Experts of a small language model.
Size: 14 layers, width 256, vocabulary 17125, 66.1M parameters.
Experts: 2 picks a token, a softmax router.
Training: a variant of SOAP for the experts, 549M tokens.
Below are experts of layer 10 (counted from 0) of a mixture-of-experts language model. Rows are named up (a neuron's input weights, with its number) and show model dimensions 0-255. Each number is 128 + 24 x the weight over its row's rms, rounded and kept within 0 to 255.
Before each expert's rows: "gets" lists some tokens that make up at least twice as much of what it gets as of all text; "mostly gets" lists some tokens that are sent to it at least half of the time. This comes from a sample of Wikipedia text that the model never trained on. Tokens count by the router's weight.

# expert 11
gets: "9", "0", "8", "1", "2", "7"
mostly gets: " century", "9", "8", "0", " June", " July"
up0 [114 193 124 142 120 141 119 152 144 121 121 153 140 103 127 163  78 179 125 112 153 130 130 155 100 133 138  98 115 106 138 103 127 129  79 182 130 161 127 145 107 111 158  90 118 148 173 152 168 146 146 120 170  93 125 111 153 136 145 112 119 152 137 150 115 124 122 100 132 131  90 157 165 113 157 112 131 120 127  71  86 170 127 132  79 128 139 132 143 144 134 110 157 109 161 124 147 121 123  82  79 176 114  98 111 151  85 106 126 143 110 130 137 142 141 160 105 144 115 132 125 149 111 161 139 105 118 150  95 106 138 111 149 114 162 137 141 137 144 171 134 164 102 190 129 147 135 132  95  96 100 161 148 148 114 141 118 132 146 144 121 105 137 147 155 110 119 132 114 137 136 111 121 151 173 157 163 123  89  98 147 140 106 122 130 118 131 195 119 133 139 109 137 163  97 128  96 126 127 120  98 111 157 126 170 102  98 114 156 184 133  90 111 162 109 125 152 155 111  68 118 173 125 120 108 174 144 138 126 147 113 125 178 124 131 153 118 120 115 133 116 134 116 131 137 112 114 122 102 128 120 195 125  95 116 127]

# expert 15
gets: "\n", "==", "===", "-", " ==", "Personal"
mostly gets: "==", "\n", " ==", "===", "Personal", "|---|---|---|---|"
up0 [159  99 117 146 153 121 127 117 151 100 128  99 108 143  87 162 147  65 149 114 138 127 149 138 152 128 101  90 126 105 139  92 145 100 103 142 114 123  99 161  80  97 111 118 143 152 149 138 133 161  98 151 115 154 104  77 109 161 160 129 130  88  91  93 125 100  93  77 135 145 131 107 131 106 145 135 144 133 134 122 130 160 107  99 115 170 142 131 125  99 104 117 122 154 140 114 144 148 139 108 143  93 138 118 122 133 115 122 114 121 130 142 111 137 180 134  96 150 121 160 112 135 130 119 109 152 161 127 144 135 115 143 116 154 145 135 121 127 133 157 137 140 143  96 145 106 173 171 169 157 165 102 128 165 119 148 127 115  98 113 170 132 130  85 100 163 162 152 117 137 106 128 116 122 112 112  88 122 138 109 156 102 121 172 115 167 166  83 152 114 123 198 141 136 146 124 198  92 113  90 123 113 109 123 118  97 156  93 176 142 115 146 144 140 158 148 133 126 140 186 137 135 121 123 146 118 128 135 121  93 182  94 117 144 120 106 134  71 138 186 136 109 156 111  91 150 133 140 127 120 155 112 122 152 125 107]

# expert 3
gets: " |", "-", "|", ":", ",", " ("
mostly gets: " Best", " titled", "=", " &", "|", " featuring"
up0 [144 102 107  91 146 110 122 139 165 146 142 130 129 116 133  93 156 107 183 132 147 129 114 137 143 176 134 149 130 135 101  96 127 137 177 132 159 120 106 162 124 131 123 158 160 111 145 107 159 112 146 119 145 102 141 161 148 153 152 113 110 145 105 183 145 166 136 124 128 147 152 157 150 128 124  96 168 131 113 135 126 157 129 145 153 119  74  89 110 132 126 126 106 114 102 119 106 154 119 156 113 119 167 139 121  93 120 131 139  93 133  93 113  90  85 123 139 114  78 146 100 138  68 116 126 117 159 101 130 152  96 132 121 122 141 126 116 110 193 172 107 131  88 162  98 121 135 115 139 108 141 110 119 123 118 153 113  89 123 148 156  99 144  95 156 110 150 131 144  93 128 140 116 167 117 140 120 136 160 114 106 114  98 127 149 118 131 117 112 174 108 130 170  95  78 127 103 122 133 104 140 177 156 126  86  95 161 166  99  79 120 143 112 140 113 131 109 116 133 131 174 144 145 134 149  97 120 157 168 122 149 132 138  88 134 144 147 152 123 142 132 148 111  94  94 171  78 116  77  80 104 120 162 125 127 158]

# expert 14
gets: ".", "–", "/", ").", "\".", ".\""
mostly gets: "–", ".", ").", "/", ".\"", "\"."
up0 [134 152 124 150 109 114 117 120 115 132 101 115 117 129 138 124 134 126 123 122 126 174 158  93 127 100 127 129 170 143 190 141 142 133 103  79 164 155 139 115 126  91 133 142 112 142 103 149  88 123  99 119  78 152  95 143 111 112 133  50 125 144 127 128 128 122 121 161  93 122 118 108 155  99 131 145 141 145 113 131 152 133 121  88  93 124  87 166 108 116  87 106 151 189 173 155 163 106 138 175  63 130 139  91 147 125 123 161  92  88 139 121 112 165 118  99 100 130 141 135 148 128 133 118 136 163 153 122  95  92 127 101 139 107 146 102 119 128 121 114 130 122 151 124 154 163 113  95 110 132 183  83 147 132  84 155 126 109 136 127 143 132  86 125  86 147 166 133 137 141 144  90 137 100 147 107 108 124 144 100 148 123 108  94 105 141 121 117 153 143 100 101 125  79 139 138 105 163 139 129  91 135  90 111 165 100 152 152 129 148 107 112 126 140 152  70 127 125 122  96 174 181 168 109 142 151 136 117 121 141 109 138 162 135 124 107 120 131 119 133 110 142 138 129 117 121 142 102 144 180 137 177 137 108 126 120]

# expert 29
gets: "2", "1", " (", "born", "9", "8"
mostly gets: "born", " Phylum", " Spacewatch", " Died", "Note", "loan"
up0 [128 132  96 140 144 165 128 155 109 160  90  85 123 153 129 147 112 146 107  94 147 146 133 166 149 134 149  94 150  53 113 110  85 112  95 145 156 139 170 120 113  76  79 103 153 133 111 107 146 144 105 146 147 102 125 143 153 104  89 119 109 125 137 173 105 137 127 164 135 143 139 157 148 126 125 156 163 164 118 148 131 142 126 114  96 121 141  84 161 174 150 158  88 137 155 127 112 149 163 141  99 199 108  98 129 157  77 162 120 124 110 158 125 112 116 147 120 129 150 153 122 108 131 120 150 123 146 108 137 135 135 178 122 134 151 120 148 134 101 158 103 114 112 135 133 165 155  97 131 130 135 179 120 107  68  52 149 140 126 107 123 122  85 122 126 104  94 170 149 144 129 146 119 151 147  97 131  88  95 122 151 106 161 144 112 127 140  84 121 142 119 123 114 143 110 138 103  87 143  94 117 170 116  99 133 127 109 171 125 124 120 133 102 102 127 114 149 132  89 152 150 124 118 110 156 108 117 105 136 136 117 122 132  85 161 102 128 163 122 124 125 121 112 146 103 127 121 111  77 122 128 116 146 144 126 155]

# expert 31
gets: "2", "3", "0", "4", "1", "6"
mostly gets: "3", "4", "5", "6", "2"
up0 [160 110 126 136 124 113  93 124 110 112 147 125  99 123 109 129 129 161 106 124 131  81  60 146  99  97  86 138  82 140 132 114 126 104 153 136 111  97 147  76 124 110 118 100 114 148 136 133 161 174 132 115 133 163 122 156 154 128 130 109 109  97  97 130  87 138  98 143  97  98 125 137 121 107 126 177 150 144 123 144 146 182 180 126 140 126 149 124 147 108  95 163 142 174 116 141 110 144  89 140 129 118 151 146  93 162 153 128 108 142 145 161 124 124 131 162 158 124 143 181 195 131 109 122  89 115 151 133 140 129 146 116  95 148 138 147 134 119 132 118 127 132 109 135 131 121 131 157 113 118 106 102 126 122 118 126 110 108  91 108  90 116 126 135 106 118  93 138 160 112 150  65 123 144 140 154 105  98 154  97 155 129 115 111  78 101 121 164 155 120 147  77 104  98 177 161 120 161 134 124 143 117 150 135 119 128 162 129 108  87  75 111  91 142 129 148 130 111 159 129 111  97 187 144 121 129  92 152 125 144 115 165 133 145 138 126  92 124 144 132 147 160 168 121 147 114  98 122 145 130 156  79 102 147 157 160]